Experts of a small language model.
Experts: 64 experts in each of 14 layers, 48 squared ReLU neurons an expert, 3 picks a token, a softmax router.
Below are experts of layer 7 (counted from 0) of a mixture-of-experts language model. Rows are named router (the router's row for the expert), up (a neuron's input weights, with its number), down (a neuron's output weights, with its number) and show model dimensions 0-95. Each number is 50 + 15 x the weight over its row's rms, rounded and kept within 0 to 99.
After each expert's rows: "mostly gets" lists some tokens that are sent to it at least half of the time. This comes from a sample of Wikipedia text that the model never trained on.

# expert 4
router:38 51 73 34 41 39 54 26 63 67 63 46 75 27 67 56 48 68 41 42 43 84 37 36 46 39 57 45 62 48 75 53 54 46 50 50 81 30 47 39 69 79 63 52 51 50 46 60 43 51 56 64 49 30 27 67 38 46 62 45 49 29 62 40 54 27 76 62 63 64 44 64 37 43 49 69 33 26 59 70 72 69 44 41 42 07 55 23 57 71 57 64 32 35 31 59
up0:42 42 64 34 49 34 59 25 21 45 37 56 46 74 69 40 44 78 46 47 33 42 15 37 24 28 60 44 63 49 68 61 38 57 25 65 65 48 65 32 31 67 42 49 78 36 73 49 59 67 55 69 70 51 77 85 41 39 50 67 50 38 49 55 58 43 67 52 50 46 56 71 69 56 37 63 38 47 64 42 60 79 79 62 57 72 56 57 63 66 51 60 33 56 39 41
down0:37 71 42 48 44 43 44 49 37 68 35 50 48 54 68 67 39 61 46 44 37 70 63 43 53 21 42 53 57 61 38 39 57 54 07 53 76 70 11 34 42 58 68 47 58 54 35 43 68 21 75 70 25 21 26 61 60 50 58 47 58 56 59 59 66 47 69 27 52 48 77 64 67 68 44 32 66 60 51 66 45 59 65 43 56 67 22 44 49 36 52 67 49 25 64 35
up1:66 41 46 53 68 26 49 34 27 59 39 45 28 60 43 65 33 36 54 59 53 35 76 62 53 60 36 36 45 35 65 59 53 17 30 51 55 66 52 55 63 46 73 55 62 34 45 40 61 39 43 65 73 66 47 54 68 53 56 57 45 61 37 55 55 54 46 48 41 65 69 25 60 48 75 32 60 22 43 75 69 61 59 96 30 19 66 81 50 61 46 62 45 21 54 65
down1:57 43 50 41 60 42 60 48 73 50 67 75 59 37 46 40 71 40 16 37 56 32 63 52 53 63 62 68 45 42 70 70 67 71 50 47 60 72 18 45 63 75 57 59 34 45 59 70 30 14 54 45 73 71 60 52 58 42 04 63 46 29 75 39 54 55 57 68 49 43 57 60 21 31 64 45 44 40 51 36 75 42 30 56 51 59 59 44 53 61 63 79 52 58 43 41
mostly gets: " his", " their", " the", " its", " this", " these"

# expert 57
router:47 40 73 52 29 50 42 34 38 48 74 58 81 21 78 74 54 52 42 36 32 59 24 44 47 54 56 32 70 69 49 35 58 83 65 79 46 59 46 66 42 77 46 66 64 27 41 58 28 40 45 65 55 73 75 56 60 41 64 79 50 47 72 41 35 43 46 59 52 39 74 45 20 33 60 64 63 48 33 65 59 49 52 67 53 29 54 61 53 41 53 47 26 46 55 61
up0:59 47 31 30 69 34 30 34 53 58 54 50 69 52 51 42 59 68 53 23 62 43 53 20 40 61 51 52 63 64 37 39 47 53 70 82 59 37 36 62 68 47 66 30 37 49 34 33 31 31 26 83 37 58 52 33 41 61 63 64 24 56 58 51 66 32 62 28 40 48 35 51 67 65 78 52 75 22 82 47 57 85 60 53 51 53 48 62 60 26 57 57 48 39 53 51
down0:52 32 80 40 48 60 49 51 42 70 35 74 36 70 33 41 73 36 41 61 72 54 44 52 58 65 40 51 32 51 47 18 22 46 59 56 44 41 77 31 30 41 39 45 70 48 57 40 58 55 39 43 39 62 71 56 47 52 50 57 66 84 62 59 22 51 37 29 41 19 49 20 55 51 24 42 39 62 25 56 59 59 11 67 41 55 36 51 51 63 59 66 67 35 49 68
up1:73 58 67 34 68 46 50 60 08 39 71 53 52 48 52 51 36 70 58 54 62 51 39 43 48 79 40 17 63 54 67 47 34 61 50 73 60 51 55 39 63 64 59 27 31 65 48 29 41 73 56 22 42 69 90 30 58 74 41 54 37 67 52 71 64 49 40 50 33 26 61 47 71 61 32 51 62 53 48 28 50 71 63 60 61 57 49 61 53 38 38 16 60 36 44 48
down1:41 59 59 37 52 66 21 45 66 66 23 55 70 29 63 63 44 52 68 32 43 37 47 41 51 66 51 73 67 40 42 47 88 67 63 42 41 43 51 38 91 50 59 56 49 38 54 50 57 36 51 65 54 63 66 51 40 49 46 73 28 70 64 34 73 45 54 52 52 73 59 35 66 36 42 66 75 56 60 53 46 68 69 57 49 38 43 75 33 25 87 25 27 38 60 39
mostly gets: " has", " was", " they", " have", " would", " been"

# expert 21
router:53 40 27 36 39 51 63 62 39 33 68 41 47 52 39 82 38 31 89 65 51 32 50 16 67 46 65 51 11 25 52 47 40 32 52 48 48 36 53 31 66 35 36 48 56 71 43 35 53 69 67 60 69 35 36 23 62 44 49 47 73 69 27 63 42 38 40 39 76 64 77 64 63 48 70 56 62 54 41 53 57 64 60 49 63 55 41 49 52 68 73 62 65 58 32 53
up0:42 32 57 54 52 36 50 56 68 29 25 51 41 35 48 51 32 48 30 29 51 68 48 51 47 31 80 68 42 38 51 42 60 71 45 57 75 52 34 35 29 42 73 05 23 67 65 80 49 58 62 59 38 61 38 37 61 44 61 26 28 54 46 50 37 32 45 35 48 65 60 30 50 35 41 48 73 57 55 39 42 34 28 55 26 30 48 47 64 25 31 47 52 55 65 21
down0:41 71 31 43 66 46 65 70 24 63 43 46 50 61 63 64 48 54 18 51 77 65 32 58 70 34 79 32 54 38 22 59 52 42 59 56 45 51 77 41 76 33 26 60 58 61 39 54 56 49 86 55 45 59 31 41 54 60 52 43 48 75 55 26 64 42 39 59 74 51 52 22 70 46 73 58 23 70 60 69 40 33 62 77 49 42 54 43 40 46 53 38 55 32 70 48
up1:20 54 42 63 48 60 52 38 67 40 31 45 42 58 37 51 40 16 78 58 50 41 55 68 66 75 43 42 57 46 29 36 74 39 63 62 46 73 71 35 65 55 45 54 64 35 59 64 61 69 64 88 71 54 54 57 46 67 33 60 59 45 66 43 39 65 51 72 81 62 50 59 67 55 16 68 38 47 60 70 38 50 67 55 57 53 45 35 72 13 56 46 67 57 71 53
down1:32 62 56 59 56 48 64 72 58 49 56 67 59 50 42 44 49 41 52 56 42 38 26 46 64 62 15 49 66 17 66 52 56 65 44 51 39 83 54 47 63 57 62 48 30 55 76 48 34 49 40 56 37 44 31 21 54 30 76 54 44 63 74 33 75 82 37 54 39 10 68 39 60 55 50 47 46 74 38 60 54 47 49 58 64 57 57 66 70 81 29 45 46 62 60 78
mostly gets: " England", " York", " London", " Australia", " California", " Japan"

# expert 46
router:46 56 27 36 49 81 52 62 59 30 39 66 38 69 38 42 58 27 52 47 68 39 56 31 43 66 42 38 36 41 36 54 41 62 51 54 39 47 57 41 58 12 42 54 47 59 57 56 54 55 57 65 73 79 18 41 15 42 26 74 36 63 42 69 48 53 60 61 60 48 53 54 73 66 47 37 45 75 53 56 54 54 58 30 32 71 62 43 16 16 40 44 39 74 66 73
up0:44 36 31 40 44 45 38 58 42 42 52 31 25 79 61 64 57 56 28 45 62 55 49 47 38 80 73 51 76 62 37 65 56 44 64 54 48 61 32 54 72 67 43 57 56 53 49 31 58 63 32 54 25 56 57 46 60 47 28 48 68 81 38 46 37 54 72 24 27 59 53 54 41 29 69 41 89 37 60 32 42 28 41 37 70 72 22 66 68 34 40 69 42 42 34 39
down0:38 65 44 53 49 64 45 45 54 80 53 65 49 52 00 41 29 39 78 77 66 54 59 52 37 53 33 77 58 33 57 27 43 50 47 56 48 54 60 27 65 34 30 45 54 56 70 55 77 29 50 30 56 40 31 46 32 42 46 31 34 43 68 64 53 62 61 38 50 51 58 85 64 72 69 57 31 78 39 61 63 50 63 50 63 53 33 52 36 69 37 42 61 30 48 51
up1:89 55 52 59 53 69 69 40 34 40 49 66 43 58 47 49 50 44 46 52 32 19 59 57 71 55 38 69 22 46 64 36 71 64 62 63 68 64 70 25 37 40 49 35 35 59 57 65 56 38 48 68 44 80 46 48 18 50 55 33 61 50 75 21 55 46 83 55 68 42 62 71 35 69 61 83 37 70 57 66 51 46 42 35 62 61 59 38 61 51 74 41 46 51 39 35
down1:27 35 73 32 40 37 33 26 57 72 40 38 67 45 50 51 65 35 79 39 53 39 44 47 47 57 69 66 48 59 52 42 79 74 46 58 47 57 32 73 59 44 70 35 44 63 53 44 56 07 71 53 39 48 33 24 26 66 61 45 56 74 37 29 30 34 37 46 50 63 54 64 51 45 71 79 52 55 44 42 69 53 35 51 52 60 41 58 58 53 58 59 16 74 52 22
mostly gets: "ü", "ij", "amb", "ö"

# expert 16
router:34 45 74 64 58 39 37 36 63 29 59 67 59 43 29 38 41 52 28 56 65 44 53 66 24 39 36 38 66 29 56 42 37 51 57 36 28 59 66 12 36 53 44 76 42 51 24 42 65 32 61 61 41 42 63 49 29 38 30 48 62 38 40 52 59 73 45 48 34 47 45 69 82 58 37 41 45 41 67 28 85 40 43 52 29 50 50 73 18 39 51 30 55 27 66 48
up0:55 72 53 57 58 55 62 57 37 55 57 39 27 38 51 51 65 53 71 29 23 37 50 63 46 46 37 20 57 42 53 64 43 45 36 48 33 09 63 39 52 52 60 60 27 55 37 33 62 33 58 64 70 43 50 53 72 79 39 51 63 63 47 82 51 45 70 49 27 42 60 49 82 62 56 78 48 45 58 35 50 56 48 60 71 74 71 56 40 29 71 86 77 52 49 68
down0:29 63 35 41 61 58 74 52 64 47 65 57 47 62 47 58 72 48 30 46 57 63 67 41 35 66 53 62 56 63 54 69 36 45 50 42 56 22 61 27 69 82 47 62 37 48 17 47 65 45 48 68 57 35 55 38 39 60 27 17 65 52 16 44 39 71 68 41 45 48 66 36 92 57 64 42 61 11 59 43 76 49 54 64 47 46 64 47 51 40 52 69 33 39 58 62
up1:44 56 66 42 35 42 44 69 50 63 22 78 65 60 43 45 36 49 59 48 47 50 38 33 38 73 40 53 76 63 29 71 28 44 61 54 52 63 42 56 42 73 39 55 40 53 38 57 56 23 21 62 50 24 72 60 55 39 27 62 29 56 27 14 53 96 62 72 39 45 54 61 61 45 72 61 47 50 60 54 56 50 40 54 73 29 50 45 49 63 53 62 51 81 47 77
down1:33 43 43 59 64 57 55 44 45 47 37 54 40 32 23 23 72 34 62 83 55 58 34 36 47 34 57 41 35 56 65 45 67 33 43 75 25 31 64 45 69 51 45 61 30 67 68 66 53 51 51 23 36 52 49 39 53 46 44 32 62 38 77 68 71 42 58 09 44 25 40 36 67 57 37 58 59 66 50 88 43 28 58 65 58 72 31 55 36 59 53 33 62 49 48 39
mostly gets: " fl", " sl", " red", " sy", " bl", " br"

# expert 50
router:66 44 34 35 65 70 70 62 37 47 52 27 29 56 60 49 77 36 99 57 72 44 53 46 35 31 58 72 50 31 31 26 55 57 71 52 50 53 40 52 49 26 62 36 53 41 44 68 61 43 71 60 70 77 59 66 37 47 31 64 51 49 35 66 53 53 56 71 36 55 66 48 71 36 45 25 51 47 53 51 46 59 59 44 57 56 37 53 66 47 26 45 64 65 35 35
up0:64 48 63 48 51 65 72 37 31 50 52 53 62 42 44 53 57 33 54 39 55 17 47 41 69 30 36 64 50 51 60 39 20 34 44 53 42 60 42 38 55 39 28 41 54 38 45 57 50 36 32 29 58 26 37 42 38 54 33 35 32 28 63 82 71 68 35 57 58 68 63 90 51 15 59 54 83 45 52 49 51 47 44 15 40 54 66 31 49 60 23 45 49 19 35 55
down0:53 45 52 44 49 43 81 64 48 42 56 50 68 50 37 40 80 29 78 42 55 32 42 60 44 74 39 22 26 69 48 48 63 54 28 46 63 31 32 57 48 55 50 85 37 50 64 32 51 45 39 31 59 49 50 13 58 37 34 30 43 37 46 44 55 38 57 52 67 60 45 88 73 61 62 58 30 40 55 57 43 58 48 52 78 71 70 71 20 62 57 43 41 43 31 31
up1:38 56 50 40 75 20 54 61 55 47 40 64 46 33 20 31 45 42 54 30 42 53 45 57 49 24 74 58 60 63 52 64 54 54 59 60 77 61 53 49 67 65 45 41 52 49 95 37 33 49 56 77 72 39 59 48 65 50 21 38 69 48 20 76 65 39 40 54 36 46 40 39 58 55 66 44 37 43 41 73 47 63 48 67 46 22 41 58 28 70 55 49 65 66 39 90
down1:37 44 59 54 48 35 61 70 50 31 53 59 19 64 43 53 48 61 41 19 64 55 35 66 22 69 61 54 59 60 46 44 61 66 44 57 75 78 59 44 23 59 25 24 45 39 81 69 34 47 22 48 66 48 47 48 68 51 39 48 28 31 39 48 38 52 45 69 15 36 58 13 52 61 46 23 48 43 75 51 32 56 59 41 36 48 29 40 35 49 49 53 50 65 40 71
mostly gets: "son", " Mc", " Dav", "iel", "ael", " James"

# expert 36
router:47 56 36 53 68 69 68 71 46 33 47 22 24 61 42 32 38 40 99 22 61 56 51 54 36 41 55 70 47 40 57 45 38 59 48 36 61 67 35 49 42 37 29 13 35 53 61 53 58 47 28 63 67 74 42 38 44 46 19 67 54 59 38 67 61 43 33 78 48 57 67 13 61 70 53 45 52 36 34 54 49 65 54 23 51 56 38 52 57 59 60 30 57 41 41 52
up0:54 29 57 51 22 90 34 61 66 70 55 67 56 37 49 60 45 47 37 57 28 69 59 52 55 79 58 57 18 42 48 41 72 63 56 54 28 37 26 43 46 68 57 36 50 37 50 39 42 55 46 75 74 50 49 34 49 36 42 59 65 72 72 35 57 64 56 38 87 26 49 40 61 65 43 43 45 42 35 57 39 16 91 37 46 50 54 38 57 42 44 54 70 57 61 33
down0:43 68 49 57 63 60 42 80 81 62 50 57 48 75 46 56 25 48 39 43 77 58 56 13 52 84 59 75 48 20 52 40 54 69 37 69 43 35 58 25 48 51 49 35 35 34 66 36 37 62 54 66 56 63 53 17 44 41 59 57 33 72 40 34 48 64 59 39 45 21 63 46 59 37 55 62 52 50 29 60 58 43 54 37 57 73 52 61 62 29 36 58 83 40 70 39
up1:49 40 33 42 67 21 36 49 37 53 39 46 62 69 37 49 37 58 50 56 22 63 43 40 40 44 47 69 22 39 50 66 52 49 50 67 30 33 76 82 40 35 43 32 72 41 52 20 80 41 32 68 20 44 31 46 39 76 50 66 57 44 50 55 63 25 52 45 55 42 40 40 62 36 53 78 55 47 34 40 52 66 71 51 67 71 37 82 57 61 71 60 51 68 52 71
down1:43 50 64 46 38 61 51 69 45 56 61 57 43 45 28 71 31 59 32 66 53 15 49 35 40 81 66 61 31 32 43 29 46 23 60 45 57 52 54 35 82 21 10 86 46 29 62 50 57 36 62 37 62 47 23 37 40 48 35 41 57 40 63 54 49 40 47 75 38 48 24 74 60 54 61 49 71 41 55 44 59 51 71 31 62 73 58 45 43 46 61 54 56 61 70 36
mostly gets: "aj", "ij", "ai", "sk", "uk", "ya"

# expert 3
router:31 51 71 47 72 28 53 31 59 58 47 46 62 67 55 73 55 39 28 46 61 28 39 44 45 60 26 34 71 43 70 75 10 68 48 43 42 62 57 35 45 52 59 33 52 17 51 45 73 53 50 42 22 46 26 72 43 48 38 23 59 52 32 62 59 74 55 85 41 48 55 64 59 54 41 44 57 67 46 30 64 37 64 27 64 47 57 55 51 23 45 52 68 33 51 73
up0:61 39 22 58 49 40 64 17 74 65 45 46 75 58 26 73 56 66 64 40 38 61 57 67 60 71 77 58 78 63 31 50 29 49 54 58 48 51 52 65 48 55 57 39 59 44 55 53 31 68 25 58 73 23 29 49 57 50 57 28 56 54 50 42 32 40 68 48 67 55 31 48 55 55 23 57 47 78 81 70 49 56 59 30 43 54 69 48 58 57 57 83 62 64 79 57
down0:37 59 75 35 60 58 31 36 64 58 84 68 57 42 10 52 59 62 51 93 29 44 41 12 51 37 42 68 55 51 46 52 50 38 61 47 15 61 44 49 57 79 51 70 47 30 81 63 37 65 62 44 36 47 48 62 42 38 62 63 56 64 36 38 42 35 37 62 43 56 52 49 70 29 45 50 40 48 42 62 56 38 69 50 58 63 83 48 67 56 70 34 60 39 39 36
up1:44 35 46 59 41 52 55 64 60 63 45 59 45 63 61 71 47 42 30 60 37 55 68 52 59 63 29 78 64 40 52 55 73 62 35 39 27 55 45 60 20 84 37 68 70 49 62 55 47 45 45 27 63 59 38 41 51 07 53 37 40 54 73 44 82 54 44 48 57 90 70 33 45 53 42 68 48 39 39 31 78 37 46 47 36 61 65 63 70 43 62 33 76 68 55 33
down1:50 53 55 72 44 53 55 46 74 49 41 57 58 54 09 43 51 74 44 65 45 48 79 65 24 46 39 43 52 64 81 65 53 43 59 50 46 55 50 68 56 57 02 53 38 46 52 53 55 34 50 70 73 81 33 27 23 52 31 35 50 80 60 42 56 42 62 53 52 66 78 57 68 68 41 47 46 69 39 60 63 67 56 35 67 53 47 39 30 46 72 38 62 34 69 65
mostly gets: "ourn", " ch", " pol", " par", " vill", "urch"

# expert 41
router:42 48 65 38 36 49 60 42 68 47 75 38 34 27 43 46 51 41 31 63 66 46 52 30 35 25 65 23 70 60 69 50 39 61 26 65 58 52 35 66 74 60 54 41 60 67 41 48 38 80 45 57 39 28 20 30 52 48 49 47 68 50 62 63 65 30 46 30 36 72 64 67 43 61 19 62 61 58 40 46 74 32 57 39 49 67 31 67 50 81 41 27 49 31 30 64
up0:53 33 10 53 62 24 71 21 38 61 44 43 52 44 45 63 38 68 60 37 76 74 29 41 19 59 28 41 53 48 32 38 67 12 45 39 49 54 40 53 50 57 52 58 35 67 55 51 46 46 50 54 56 40 56 39 44 55 27 46 32 51 75 63 41 51 19 31 48 39 40 51 45 86 50 67 55 33 38 71 59 53 32 66 48 12 56 33 55 57 48 68 29 66 44 53
down0:65 59 61 56 57 46 34 76 83 50 44 69 68 31 76 48 70 51 46 52 50 61 53 35 37 34 45 32 82 48 47 69 35 28 35 48 57 58 45 46 44 46 56 80 55 46 37 53 28 60 25 69 26 25 91 53 59 68 60 71 60 17 52 49 64 60 29 55 60 74 68 50 63 61 58 55 46 67 62 63 60 37 23 36 46 52 63 45 53 45 49 65 59 24 62 65
up1:34 62 54 53 49 52 54 56 44 55 65 44 27 39 53 56 49 62 60 62 53 39 34 40 63 89 65 49 78 73 24 66 51 44 46 40 37 63 73 41 49 47 42 56 31 71 72 45 43 46 58 59 62 61 24 47 49 35 54 84 42 33 67 46 42 00 57 60 36 23 55 62 34 34 64 55 32 79 28 47 29 59 44 79 57 50 55 62 27 62 46 60 49 66 51 67
down1:40 37 55 48 29 30 47 27 56 70 56 44 52 44 60 49 30 21 76 53 38 36 90 45 55 52 31 69 53 59 41 44 52 35 62 38 54 66 52 39 38 29 48 61 32 58 58 70 64 71 43 09 35 65 56 45 41 45 40 75 22 29 45 57 56 75 41 49 30 56 39 48 46 13 67 71 71 60 48 58 55 41 53 71 49 48 64 45 25 63 71 56 75 54 46 36
mostly gets: " on", " along", " in", " at", " into", " through"

# expert 55
router:47 37 40 67 43 50 67 70 33 39 70 73 83 31 50 75 53 49 30 54 34 76 19 58 28 65 46 41 72 60 53 33 64 56 38 71 56 41 17 66 39 80 25 51 60 58 56 43 41 50 47 82 45 50 60 50 58 29 62 62 47 62 76 47 64 44 41 57 47 66 60 63 49 54 60 70 47 62 49 56 33 22 62 36 50 59 39 35 57 54 44 58 59 68 12 64
up0:43 46 31 44 41 45 48 54 63 63 53 15 39 39 44 50 42 35 57 58 27 47 46 38 63 62 79 21 69 85 66 46 41 46 41 36 31 55 69 53 69 65 44 50 56 37 59 62 56 44 64 71 32 40 33 61 40 40 54 44 64 63 38 87 28 50 75 74 32 49 49 64 54 33 53 29 20 62 21 49 36 38 52 71 68 47 63 45 36 59 45 42 21 73 39 32
down0:30 37 57 68 67 37 65 52 50 49 60 50 37 36 27 85 39 44 81 72 65 42 46 44 37 77 24 58 64 20 43 35 28 56 53 30 42 66 41 33 43 43 63 48 28 46 63 38 25 50 70 37 47 64 58 49 54 38 41 74 13 72 75 34 48 65 73 57 26 61 23 46 39 45 46 55 37 58 43 58 40 34 64 63 36 66 55 40 56 59 59 48 51 27 54 65
up1:62 42 42 27 29 47 43 19 36 35 39 47 24 61 41 46 35 37 15 72 34 44 38 29 57 59 66 36 60 34 39 64 68 53 78 35 44 58 52 56 43 34 55 52 33 43 52 67 47 89 57 55 55 65 55 35 38 38 21 73 72 52 35 62 60 61 46 68 48 53 19 71 28 37 45 49 52 60 61 58 49 68 71 55 60 65 30 61 56 13 38 35 51 57 66 45
down1:51 60 58 44 35 48 42 48 67 79 73 60 57 68 40 50 90 52 57 50 48 40 61 43 39 59 36 59 59 30 59 37 66 66 70 66 62 72 46 46 41 36 55 53 73 38 63 55 68 41 42 23 44 39 37 24 39 51 61 45 41 60 74 44 58 51 32 55 46 52 64 47 59 49 73 50 65 99 36 69 47 69 36 80 62 61 67 53 29 38 35 66 45 51 52 82
mostly gets: "ounced", " said", " included", " used", " took", "ued"

# expert 51
router:30 58 51 45 78 22 45 20 65 47 68 62 44 47 53 73 74 49 34 68 58 53 53 58 22 51 54 71 69 37 58 39 52 38 33 35 54 58 63 34 58 43 68 26 68 61 46 40 70 60 23 65 48 32 32 68 62 64 55 47 43 46 56 69 63 45 52 38 31 67 75 74 49 37 37 58 44 61 37 42 63 34 65 48 30 59 19 42 81 50 31 37 64 29 74 64
up0:54 73 44 32 60 49 54 39 29 62 41 40 58 62 78 46 24 58 41 71 47 52 37 37 39 87 55 58 12 55 49 18 46 53 66 57 68 53 37 24 56 47 73 70 45 35 55 34 66 35 51 57 63 75 17 76 35 54 47 32 53 19 75 34 39 40 42 59 37 59 56 42 45 39 56 31 49 16 66 59 58 65 48 61 40 42 43 62 50 56 71 46 47 37 37 47
down0:52 71 59 38 68 64 57 80 65 29 49 63 19 71 78 56 70 25 33 62 54 43 62 31 50 69 57 51 51 67 34 42 33 39 71 37 45 31 60 47 67 35 53 43 40 26 30 43 44 63 63 56 32 33 56 35 35 48 73 32 86 46 43 56 26 36 19 77 43 41 51 39 72 54 49 43 64 77 57 62 64 62 55 32 71 48 43 61 35 41 45 51 42 37 38 46
up1:51 53 27 73 63 51 61 40 54 79 61 63 93 58 09 68 48 63 73 94 46 46 50 41 36 59 25 40 70 65 46 45 53 63 52 76 40 54 68 32 38 46 32 45 59 50 38 40 29 28 44 66 49 47 42 76 46 66 52 39 40 51 66 48 58 51 48 52 57 57 56 43 61 52 44 51 39 62 35 42 43 80 55 45 46 20 32 61 37 54 53 20 62 21 42 57
down1:70 45 51 54 67 40 54 51 39 73 44 54 68 49 50 68 54 49 43 51 07 76 50 37 45 40 48 52 81 40 43 27 39 53 58 38 41 77 59 21 41 33 57 67 33 51 48 52 44 41 62 59 49 23 39 26 56 62 60 35 57 69 63 66 38 58 48 58 34 32 48 30 50 32 53 53 41 75 09 29 48 56 60 71 72 36 68 67 28 40 63 27 67 62 74 39
mostly gets: " music", " song", " film", " album", " sing", " epis"

# expert 24
router:43 51 70 80 42 77 71 42 26 30 73 81 46 24 56 75 66 38 45 54 37 66 27 70 36 84 58 23 78 38 49 66 50 45 41 36 35 61 45 64 46 46 31 59 50 27 60 64 49 23 56 66 40 76 59 76 43 44 54 72 69 44 66 30 60 65 58 63 38 53 54 42 32 42 64 68 41 60 52 41 44 43 61 44 49 48 54 47 45 30 46 39 67 73 50 52
up0:51 78 58 67 74 27 71 58 56 60 63 42 42 88 47 45 30 39 33 42 46 46 43 45 15 45 72 48 42 45 71 53 50 55 31 24 24 50 54 37 74 51 59 37 29 65 62 21 75 48 64 51 64 50 51 47 23 40 53 66 67 34 64 61 56 53 34 77 27 50 40 73 42 60 35 51 59 39 47 36 47 64 52 58 22 77 55 46 56 58 68 26 33 33 43 54
down0:49 55 47 65 50 38 36 42 41 76 50 54 58 58 15 45 66 44 86 45 18 58 65 58 46 33 36 42 66 43 57 42 60 72 72 36 45 39 81 51 30 42 63 44 57 66 49 45 80 34 47 51 67 51 70 41 70 25 54 46 64 42 64 51 76 69 69 60 65 75 74 28 66 55 46 68 37 78 58 53 57 61 38 80 51 28 59 50 48 58 41 65 55 21 58 46
up1:50 52 32 59 44 44 66 54 51 58 65 42 36 67 55 63 39 51 58 90 67 35 31 48 69 66 36 35 52 37 65 22 57 38 53 72 99 69 60 71 44 61 30 55 51 57 70 43 31 42 39 27 61 40 48 49 51 38 54 61 63 59 63 39 70 64 31 73 55 49 78 54 34 64 42 63 21 70 55 60 63 49 53 47 36 55 47 40 79 81 63 70 63 56 67 48
down1:54 64 48 49 71 44 31 48 33 60 28 63 73 48 46 17 42 45 47 34 43 46 36 36 55 76 30 40 79 58 29 55 34 47 66 27 33 53 66 53 71 61 48 57 42 50 35 52 28 68 58 50 37 40 41 68 38 18 51 35 39 73 43 43 41 39 44 71 59 65 47 70 59 55 74 34 85 79 41 69 78 53 61 53 54 69 68 55 32 45 48 62 70 47 53 23
mostly gets: " bec", " includ", " repl", " contin", " arr", " describ"

# expert 62
router:31 43 75 57 36 25 65 63 84 45 77 49 64 28 46 49 72 36 29 67 62 45 44 40 32 33 69 19 58 33 56 27 52 66 35 53 45 76 52 61 58 64 40 36 60 65 36 74 34 48 38 60 42 24 35 64 43 31 49 27 62 79 43 44 62 61 45 60 48 48 65 60 57 55 65 55 64 62 18 27 74 41 40 34 63 62 40 58 43 47 39 39 30 33 38 45
up0:77 48 31 54 37 62 76 21 45 67 57 68 85 37 73 40 57 39 30 63 38 54 45 50 55 58 49 50 42 66 27 51 72 52 33 41 56 37 59 31 43 55 55 45 18 72 86 42 75 53 26 54 33 66 47 61 41 30 32 42 54 58 42 34 78 50 47 18 56 63 45 29 44 44 45 40 64 57 38 70 38 31 43 44 33 38 43 29 42 41 77 41 71 59 44 46
down0:55 50 53 36 70 59 29 25 34 47 63 64 51 56 49 37 57 29 36 50 49 48 64 61 38 48 42 53 73 37 49 55 71 44 46 22 29 12 64 28 58 50 40 81 55 29 63 53 62 50 85 48 51 54 48 60 31 40 47 51 56 56 36 67 84 45 37 36 64 58 64 29 44 46 37 64 59 51 48 67 85 35 31 74 54 24 33 60 31 83 46 27 53 58 60 45
up1:63 70 29 63 22 60 30 55 41 76 38 62 71 51 71 35 54 56 51 88 49 71 41 48 36 60 56 59 45 40 32 73 63 56 55 56 77 93 63 27 50 61 69 52 66 36 50 49 67 21 49 50 50 13 46 63 36 52 54 42 58 58 68 36 54 48 56 57 25 37 44 29 33 35 64 40 54 71 51 29 33 41 57 72 34 36 49 35 56 64 47 44 41 58 63 40
down1:37 49 33 57 74 41 41 50 58 76 50 61 70 39 43 47 65 52 38 31 53 59 33 17 41 58 31 23 55 61 54 26 54 56 25 72 72 47 69 33 35 46 86 52 53 57 34 66 48 37 71 48 36 38 33 49 33 52 33 52 63 22 32 30 69 18 51 38 42 65 76 29 49 54 63 24 60 47 46 50 39 63 31 65 54 56 49 50 63 46 35 33 42 55 63 18
mostly gets: " him", " n", " them", " her", " e", " un"

# expert 30
router:28 43 76 56 40 75 54 62 73 52 55 38 61 30 71 50 41 47 37 18 65 80 24 61 35 35 56 34 47 71 43 62 55 67 19 55 42 43 33 74 75 57 57 56 54 70 38 27 26 66 77 76 51 29 47 24 48 69 58 44 28 50 66 39 52 44 79 55 70 62 52 58 45 49 30 68 58 39 36 51 55 42 59 41 37 42 52 55 29 58 50 35 41 41 36 67
up0:80 49 48 48 38 46 52 61 54 03 52 45 64 42 40 62 69 43 48 57 46 66 60 68 58 66 12 56 42 31 55 44 30 36 31 57 51 37 53 43 38 45 45 47 64 42 72 31 66 44 42 44 55 62 67 28 59 44 65 49 57 30 70 52 23 31 20 74 44 61 18 43 44 62 64 60 42 36 40 64 92 75 71 65 55 73 51 44 44 48 65 71 56 54 56 53
down0:72 43 69 37 47 60 48 57 62 36 60 55 61 57 65 73 57 38 53 33 60 41 73 38 45 58 44 50 28 66 35 50 30 39 59 33 48 54 64 46 92 40 56 18 58 43 44 56 73 62 51 39 51 43 39 39 48 81 52 64 43 79 47 64 47 67 45 68 60 40 38 47 24 44 17 38 88 56 43 69 59 36 47 73 43 63 22 45 32 40 43 53 40 73 21 68
up1:28 59 53 51 61 73 48 73 77 55 68 55 55 63 62 65 30 45 74 34 39 36 64 63 49 57 47 75 14 47 55 62 54 86 25 45 62 77 46 57 72 44 49 40 60 44 48 53 26 52 89 45 73 46 34 31 38 54 42 54 41 48 49 26 38 75 69 56 44 47 45 49 60 64 62 43 18 60 52 48 16 40 46 40 51 51 52 30 50 36 58 35 41 43 41 80
down1:33 33 58 28 37 48 17 61 70 34 57 54 58 48 56 20 44 40 33 56 52 53 44 84 70 58 79 49 72 59 78 56 53 26 41 50 42 53 65 44 44 36 44 41 49 55 31 66 84 42 51 42 26 30 59 83 58 57 57 69 42 35 41 35 56 65 47 70 38 64 56 44 56 26 40 36 86 50 43 53 78 78 54 63 52 53 52 50 46 31 37 72 53 47 61 37
mostly gets: " at", " between", " against", " during", " after", " from"